Weights of a small mixture-of-experts language model, trained from scratch on English Wikipedia: vocabulary 8192, 8 picks a token.
Below are experts of layer 3 (counted from 0) of a mixture-of-experts language model. Rows are named router (the router's row for the expert), gate (a neuron's input weights, with its number), up (a neuron's input weights, with its number), down (a neuron's output weights, with its number) and show model dimensions 0-159. Each number is 500 + 40 x the weight over its row's rms, rounded and kept within 0 to 999. Numbers have three digits each.
Before each expert's rows: "comes after" lists some tokens at least twice as common just before its tokens as in all text. This comes from a sample of Wikipedia text that the model never trained on. Tokens count by the router's weight.

# expert 94
comes after: " the", " a", " and", " to", " was", " of"
router:555501450501502421486568432549501454540473497539487526459472486548520464553476507500488511540440486494436546473502528557516478515487445482516577443521527535491447477536537525495532482550475513520493508446508476515474461532556416549489544524479423573464438508513455504475476428440488499478593496518460484499549484547512455525450570508497498468530552524516457558556541547461523522413514502516569427570494481470433462457545446544465493511441483595426497419524505466457511485472509550
gate6:526537516506418508493442576560506522504473484514437535510529551552567519572488518472521464460557522543510499473504458489508452490543487521534551526498449462550482547494536551518521541516523521511536528457505454551502553459530381478453493489460524437483448561520497512454498495515499436529517524522522453497455462510478548519438604476502508442489452469441450481469464515507536515497549481536517530503485579542555482596527488495440586503477521506530509559395475540414590449528473516
up6:529448480479563488498497425520478530471570581517477428482511460514562527411485433503476535557525507446573514521445481507509544450486479473612555485450527503544532499522475524553516553518530503458499515569425530458514471519516489525458489552553546508451502463412477551486520555516501499546516430484486488505483472481449511476481436522530517515492477524515517551484450499553420522527489509490489455549467443532626486442487508519541520461515436542512498539561476456571552563461502433
down6:436504519580566445487523490424423437494462527476437519425499441502496505494506527497488484477448509531527497504518486512495537500458560543505480534541530541556468432532476498491531451568514459461469511493477525484530533581471477571469547487503467633537492528485512520419507501493546560503549485565545522502573504520503498464551444425448485585517523478550496536546490536419473504546503506582502530523491525545461569510496492475469475480464412497521520402509502533500447462444546477
gate7:466488474536462492604542495511489494498448461522569470428403497498484477494457557491511517460441463435488509543458514518540488521547512606514554465483547471428510395454534554476527525452531482531497485517511565482519480487463543489530530464543478505480498516518553485423597514497496549422558549485499500494486540498490520570423488523554508510519513514557496533531478535487460467445509502527532440480560434483486563552474556474461573434448465461493487483560495545526544524523415528
up7:527484546450537532507420552435533555451501465488490527490441540555549428424409515435497479480444417536522552482442559531512485501485480477522427498506524547521530580473567489467499517515461419503489517495551497490487531531602510500528482435487569507456527546456528447495479513590491450454485522528460505507502480457476513508557588542534466525498463501550459530459505455526521504435470506500454511500528475480597449511522429558487518525519521525528532551488528421472527561514451521
down7:467547455476500551534545533476535504457483430457488524474545494446461497530478537476568472495486464503518500573504519521460566516495525498466465490556490511571488531511454507558492427508543487519527540560460508556490564524439436480422502531419493485477505443494504453530468510523464529513560515514442539458470473512621463488535564440539482501487470548503488511477469535469439547469510454459559456545567446498509540497525436453462503475467474521404465504479475559508421547475630521
gate8:520482511517472520503541487502497518516489444465507490502519506455552485508560534424520509491445447504520513491516504524505557540529487498462457482458552500361524536508508525504535440515573495484458527514471550490529542465480491553543500526436503489387567479470544524547552532504527512508495550525418451550490488477550534387530467485409516390422458583469412530461553476553442496434484538485551487502389520480500505533453472488484518513467493535473545502518500479487517543489504550
up8:545580445491461500476514572473540548481549442565521433476485508518560493549500550496454527504494520501482458477508543500469523436488492578516482523450539531536466512542526468498525494454468459498500563508408470563452526502520482450516571487462526406492513492432503511450471501514524580481575497466509518479467526464522391517433569515484539587505468492453551459493474543557496509518499498520448588514492456489500454492444599444557417542515462521497525463479519559478482456490467547
down8:418482468559438478573516528479518502519420497523479456454549474517468494512511526478531523534498451461476496441501481520543502545450476529540413492478477535464424476520485536479476496491487469551463550574505534548501547532531488523508447510572514496453571522506496551532395521517470551430593510509503489479614477475433445464383489564491484487475498476425454500435468511505431532480515516468487499480400477511477435506491521471554477574505538490438459526494495484451479485465530496
gate9:456496482604619481497590527546452536491512398502513467480532489490539466500442471476447468527469532481540474471536592520525470567522457527560511492467470486518532512448574548477483446518504534481546503494531479512477469446506434472490537472506544481519463584400535425506471458470521541510549466498538522471506504483481422512476543580460491412430497510488492538518439460493487482485486472575454558528506517542470518528595485500477499536499490487491530489465545498538502491484392508
up9:520578523556451471546555500559459494509475439470495537471500483458515551527501476480510555528473496494483495409521494500500482520531538455458439445546443512488492538485502535522488499591493466524501504528489518586447509529463575498493483469474489500483457466458503525471411494513486491539436535487508534505472545444463584513535499536462505392592485569508535515566513514545573472493471439472429583562512509577518515605534442491439533465489491568546529521463556503465546482503532545
down9:519544491511493492492458494479459530434564470533506521491483497600633525511542457496520527584527527518538400452482450507451457550560482529487440438495469600553555488490550453561573548492472460463451512487479583529487484497522522481569568461411530511532479509481461456531462432478516459488446450428496532519454531460512477505471476569454493585539472489528481464471554537493454516497528526525481568495499484441552484483485496479472468454498491486499456509532523542463501469521500450
gate10:538482490483488480509604587457574427482538511534538479487477413513495501587453512404525557531392488514458521519523551506542527495473489447488526484460539537531481545458512538478495464615494434487489561468477533499548512506432527557497418481478509526454541514569525494524518463414477519486524530475495485489484547539486459450491528501506509498499517612471555484476441504518539463486547520499476442512458461455513477532505451522557473516573462559436538452517489497492480468501421496
up10:478483560497493490578517479467532414473552522527545437472486490498494494399461506451504449546452421436515494459445493495583537496469466484437488510493517482485500455502451562501499546489569530471532508554517522451482450493515525532518541505463581519512494516517524497490564513495531497430530442532555537493517502524540450388446507394481561531476580486569552548448485556548487498489465505528583505521499456485510499546513537506497489477496490496484531493514503370460453476469587518
down10:513538535577406467488470458546535582487478462468457449495404447545523477481471504512581521456429479469541569550505505455541560463448587521579458515477419494472525506466499479509465538530523503462444495564546540488530500564500480511462544509480519526482466446500545500515473508476542491451493519506500491458455427496489545431464557470465561503476498471511521563451480542519508534529496523501517517465496489422493453495572539416490515464479619496567513472492515558521487423527503542
gate11:454505476576455537571522503531479513536374512497472472486518491491542530530486502469555486527559480488513510526468551531489423543507523489520559484552489529541507536490485539481477498509453538538513485490475548561465514490449391472508538495593529521410466567441530544468430500471507467514500541470482501454509476468538570543453587481492504427500480444409443560496503531465457489447540527570508539434506536483480549449527534476434470438485532540515552495506530517529460447500437563
up11:532516493517421433520567473481607482451474504482420517466509436475435510438518447436473559473431472482495482466463479455532569490449538484408579539499522479549513501511476496488585451531503471429497448529474573527489427559486478484492503517462471514481519527533545518549526496507513488555466495517525499474543543599438517524514458506489505352503558545503543522489416495542501489496490519486482446434493478529480499406489517489548478474529517507496453508456538463483455504488529519
down11:514518517450491489512466535516487493605454536508508448427558501523494500578452581591551534505500450508488454530509545609510482503563526507538476480515483537542481537480550478491417547437489528506525512525447532518502562497512468520521526475509553509503503455497519497492565475456510390476492536494505483577563511550487545464506518469519495566472454591495540436429582455484466551500464484499473517487553518504450594508528523497463496452461476516483515456563537489401535480484481427
gate12:433505505520504416487553508519520502540476499481497409506555476528512473535470575533490521463414474521526522537512555545502484471461465430471465470423496536536469475484402482475502500461537512474438542523549482435450563518511462527439518501471489492467518496522471479399443467487510479497542442454493515524525452460483422458456457497486500495482452436406448522415587520504410520496474519529530445512480539507414450497523483502475472400463484471485547528558478452518540490553468498
up12:545455561508572457412480471500518475554487488474465521455515502493463415488561517527516465519557486578464506457460499510458515488545515490511460583471464515488464538516448569462519435539561546503547544479442462495554495516544497508518508529471526516480540493474458499510500538534479451512474382550529511479453526525502476464475493504469502601491490512560462467551491434605579515452502509473537499494493540532439413518473537539505530432561514486480480483510500500508418514425522614
down12:526494503461490550486508468519543533533498507515501465521488506460509475546588544485491431501514474529471537527471385518455547526427458530473453419487565530475531502541478519424503546483468522439595514540515439567523545551468582420464530432510518492525528593512519484549508517525410498508506428486503524498562506588502552486510487500487440511484506477529467439488445438455474492484553544485509534532500518511438449487454567530455486518528507485504470421444502503490396538458500518
gate13:492510485535486481518493517456511533537510479456533501478501487566412532516462466473485507537466486506550597538531523519545501507470505575528528373522489530522448532544542511517498568521506476480526393463502526478491473498628405510503531501458441497470438451522505485434568546463496471480561523519479422545531519510483479501428492533470529484476492501475553560567492493496468522485572553577498432498509486473543556408512470557561506544475504547521522499443456542497516555540504548
up13:492464489495555488501543471474556515499458556461503420456507464499500492479518491442550521576469514577512470534545428488494546464480465446511527483466523557513456491498551525496446488566491499467534509530548601488536508492539458458477416477508489525461511483496500475500512393440522511520558501493456465579515547471600481476566441444540492538485476533505569481520368486480513501560516536514513537467472459544454475493474476583518423534542504503424423497460474548529500485471436489
down13:481544438534520563496456446503433505538443474552497516531499516552528537403498503438448470502512495384596458485492438500503410539488498521412461516462474529482570516576518484545505514542540496504405474480489601469505461470524546472508554508469502483537517565456527518461431458488460421500491514411479514535511426497485537511433515518482493441498564462464483486510594523476546487492487502489499511541517481443451527523487539460508510492500476500495547471512608514471523521496493531
gate14:460505477596423558519593413508540480514572473469522515491453494487507539504513484454534550465491525510515511489481525477574512475452463529460470484500511445416508461513450510462510509445474526525547491495490517515463510458539557519483504541511434525450519494511475515473600429510521544547505560443486499498473548558466511480502450573492515569448572604577552495546480524506556449447519525488453529521517538547466600492527501544530464512548529434447510519554487512484524416465546519
up14:551541432403442506534472470547440430467533553503547533480534472408487482479539472466510568553503489391459512515478561508422516492441501500422453444556508536455511521509511524531527486478531461441496468467536439492545568463445501540514445506486543457428531480555510510494512534525508448502539447531486442510505458527478540514488497504574550457454538424513463489453529487547509549496543518501531497500498588523389498506593507486543500473488507492547508498501489524545454514546518434
down14:497518448547453526475504516553524533442514450505561439462489540487478545490455479601474439532478482452504509426529485558483424491480506483501484523473441461571536437468585488453434532499482546474523529526506466588448414458466487484528520522474462519449527437577480484445530444479511519541453552430479511438495501559494536555490511478515488565475526433480478525523521470480593524574468532447448483465436473424492443506466469502563494509528481487539453560482465532504486503495432495
gate15:523400495562502500570565502529475436513515607492529512514535498493547406497501497482492560552561529470537439408535517506510489491491545434495519388421501525442439465532531489556448474530461475520447566492514483514527528545479429564529551584533476538457541424420487503520537502516483499505504536434466491536480447520510559510527563530474525452508471501445504524534560472499511477440526509558526446504470445488459524526485470523467491408539453506526514520506488498504474513549499469
up15:569425506540572469490474531434484548439537521494461486507489432450497422490523481514509509541499552454515447487579546456472496523577561526492464472548502567556446418523455447515452508513510502511503516510573527538522502502469488485488465556531508515512435461474489526509536501463479453503439463525552489504522434573546489535526562516490519483486504464517547561510451435486432426475522457485446508511539489488560531484509384545511440490471524451546494481599515488464466568462553430
down15:486401427516452464452484519523499575586523521489435501528465480558418480458604538459484432535462478475532424470467492448489530489526507523494498515497487398532499566481532552451541568468541461424495552564486475467495475554472575488535433530487585525542497472562456501505473532466472465514450477501508498453525485539509507507463505561499507514452500491481502481503440513541509519499474457413517569496466540526499486547415519466540507503510578501542490471514527430517541545439513462
gate16:477571530549538430507535464568455491461532547484531460500508491548550491540491550485456444508449531597467497435499482481514488525432498507516472599486435454473496494510535470487431522521504491534506560479434490468444515540545489491453500532518432539540536491508469504518586426555470536547559421466533474496510506518510462445531470507487528566538535472581574520464515453441510480522521464458558523532455508567428498468553447520471484424485539508483515516502516400569550459510464490
up16:473467532414535505465573548542551496466514502536532450527537511459473513493439491481525516476481475402477517539472521451520504456476476483523557500464482469493423504505573547504483613559541453427481548473493554483542548514411451545479435565542530535518526540496545579584485532457489501481497491505491492507507496453479441604504476537482505464533530557536471519510485486602531488527526515523541534499490508505573443443482521551520500444537458509552474481459495543450538469518404464
down16:518463478454420539462448451476488523491471538489518520508515484496553520464437480518495451512487461458502442521485531473521525519504510539536544441457511540478501517534523451535468581456414539447522568522522502486414508516471444574492499519500487524474502490462439500463487513509513530512504517563512459576386535488458532518552534517543406570500488580552509544501444520529431456508465546561501512565445532529493551425483458440506563524501490497525511591457476426586504495493424492
gate17:504529516510502473489542510491509442494480429497405521550506532423521441470536497466418482466540524488443498452472540543440447491495503477454550535462497491538485453544436489479534530520490540526539486522580477471444522431540445477507494522485476432543419484556513488510512583524458547529538477528477461494574461561525519483525503488484467568466505358547428433477507483535472473524493563519490530517546477449436466550450480503469514456487465406533441459486525494503517431504564477
up17:454448511490464441576449499518434435541544460481469483510538534434541480502550497434526476530443421562482530498499543555505427464455525404518508519593510526499491469463506583518515491539530482522527535445575585505528580479536450508515528490518512516498483466511437516509489449527530460488541512477526530489496505522484454495472502503496491489488481547449489507451533496439494501462488490501660503549455472518497497434458524510514461465560460552514530542495420516523495563463487387
down17:520558491532544433493474519487519501527516493502556505533567502483547505531602537541451518512452506485500508520531509508554554531497490512509475443526495506540437445486475518469538498467462531498529477520575507472505475423470596483500499521445567480478419483477462419441521487442472531482482558523514450548461539488522486508492534457535492613487455527452549558497466433509559486549567463548577549532576444512455433421501561531579456509483524500506523478480492465442488485448584476
gate18:496519534494509501520587420501473479478490533465523513456495524517534518465526448502469473523429469455554438514565503481473464399449501507408449603501518495520574491485505566527503486519519428534536500432501475515418472454453614503489565456461465528443487412503516514454496542486467592511539501520500472510519488478507578467473480532456408515454500578514495541526531463510568496538550480513485526492509413494490483468492510525538397491511465548484473513526488533434529507529508511
up18:557477481507517491476509491534491464458503532511425475543513478461537466481532474586510540477496469482552516554490512495475505459463456441547455449492476480528547542453565487576445543519505498460509545491555481503497550506475497421525570596538521429397481445462518457434471463495525534568529438532415495472515462485445487429492487518475509466515506501468552504473515484455522516527525534536488488427443473442476498522470488477520508563634543520502544556560470439484536557473535419
down18:481497508556559530491504534537531515567537490513493450546488539509541550493419513637475517468520453437536526477535409491511462539538492544505554543543457533537533523408512495455526514529446510460526504465508463507466434554490507469525484535460497577475493477476504481437507468509465477527484454475524455435457521511516398457473584468561464511550517510423484467462478502524578431531514542527564502504434384465513445552500497547489496463499472474537499457510441560514470492492495465
gate19:558499546388547416527497549521476555502525438420493525494458498538433501515454579486544475491451491503419472571507531496425464492417523552515537506564478511506422521516544505531553494503493528473501474537536492472485488515576479554527498398427527504605441559467496458522514469442518541445530462533540542468433492522482478521438508449465483537511489560502480496553492540436490532506554461546515486528518552541486469519576446497534503527434445524470503537513493514455498483494506504
up19:479450543479447539461493501514512426496422564535539516419496405511503570513468510518476579499491476538494470541496467436505502465496453542476451484520478460463498511476533496532517452575506419424532467476411513581492420538428553494550513493488505519496519448502520555467501471568512568551440495516522511558517543478533471494449521465522456473519505566500530549526465452541528513477511461540487468440525525432506468482454509497534501404507518531540469388458552538478448544450536511
down19:459508504425492470482563379481605448481485562500525516549464459533528523546525444565491447543490464553442492560505574457559412569494531496449460515387509517507475489513504524480521519464554531496551493449485485523448466548476482466461521519542581495523541528575439522539453489479456494571482559511511555527543524530531480492539501534481422482466456469539486487519540494473472526477485519464421526416474503450572458519461470526474481477478537503514540449511467488522559508482485490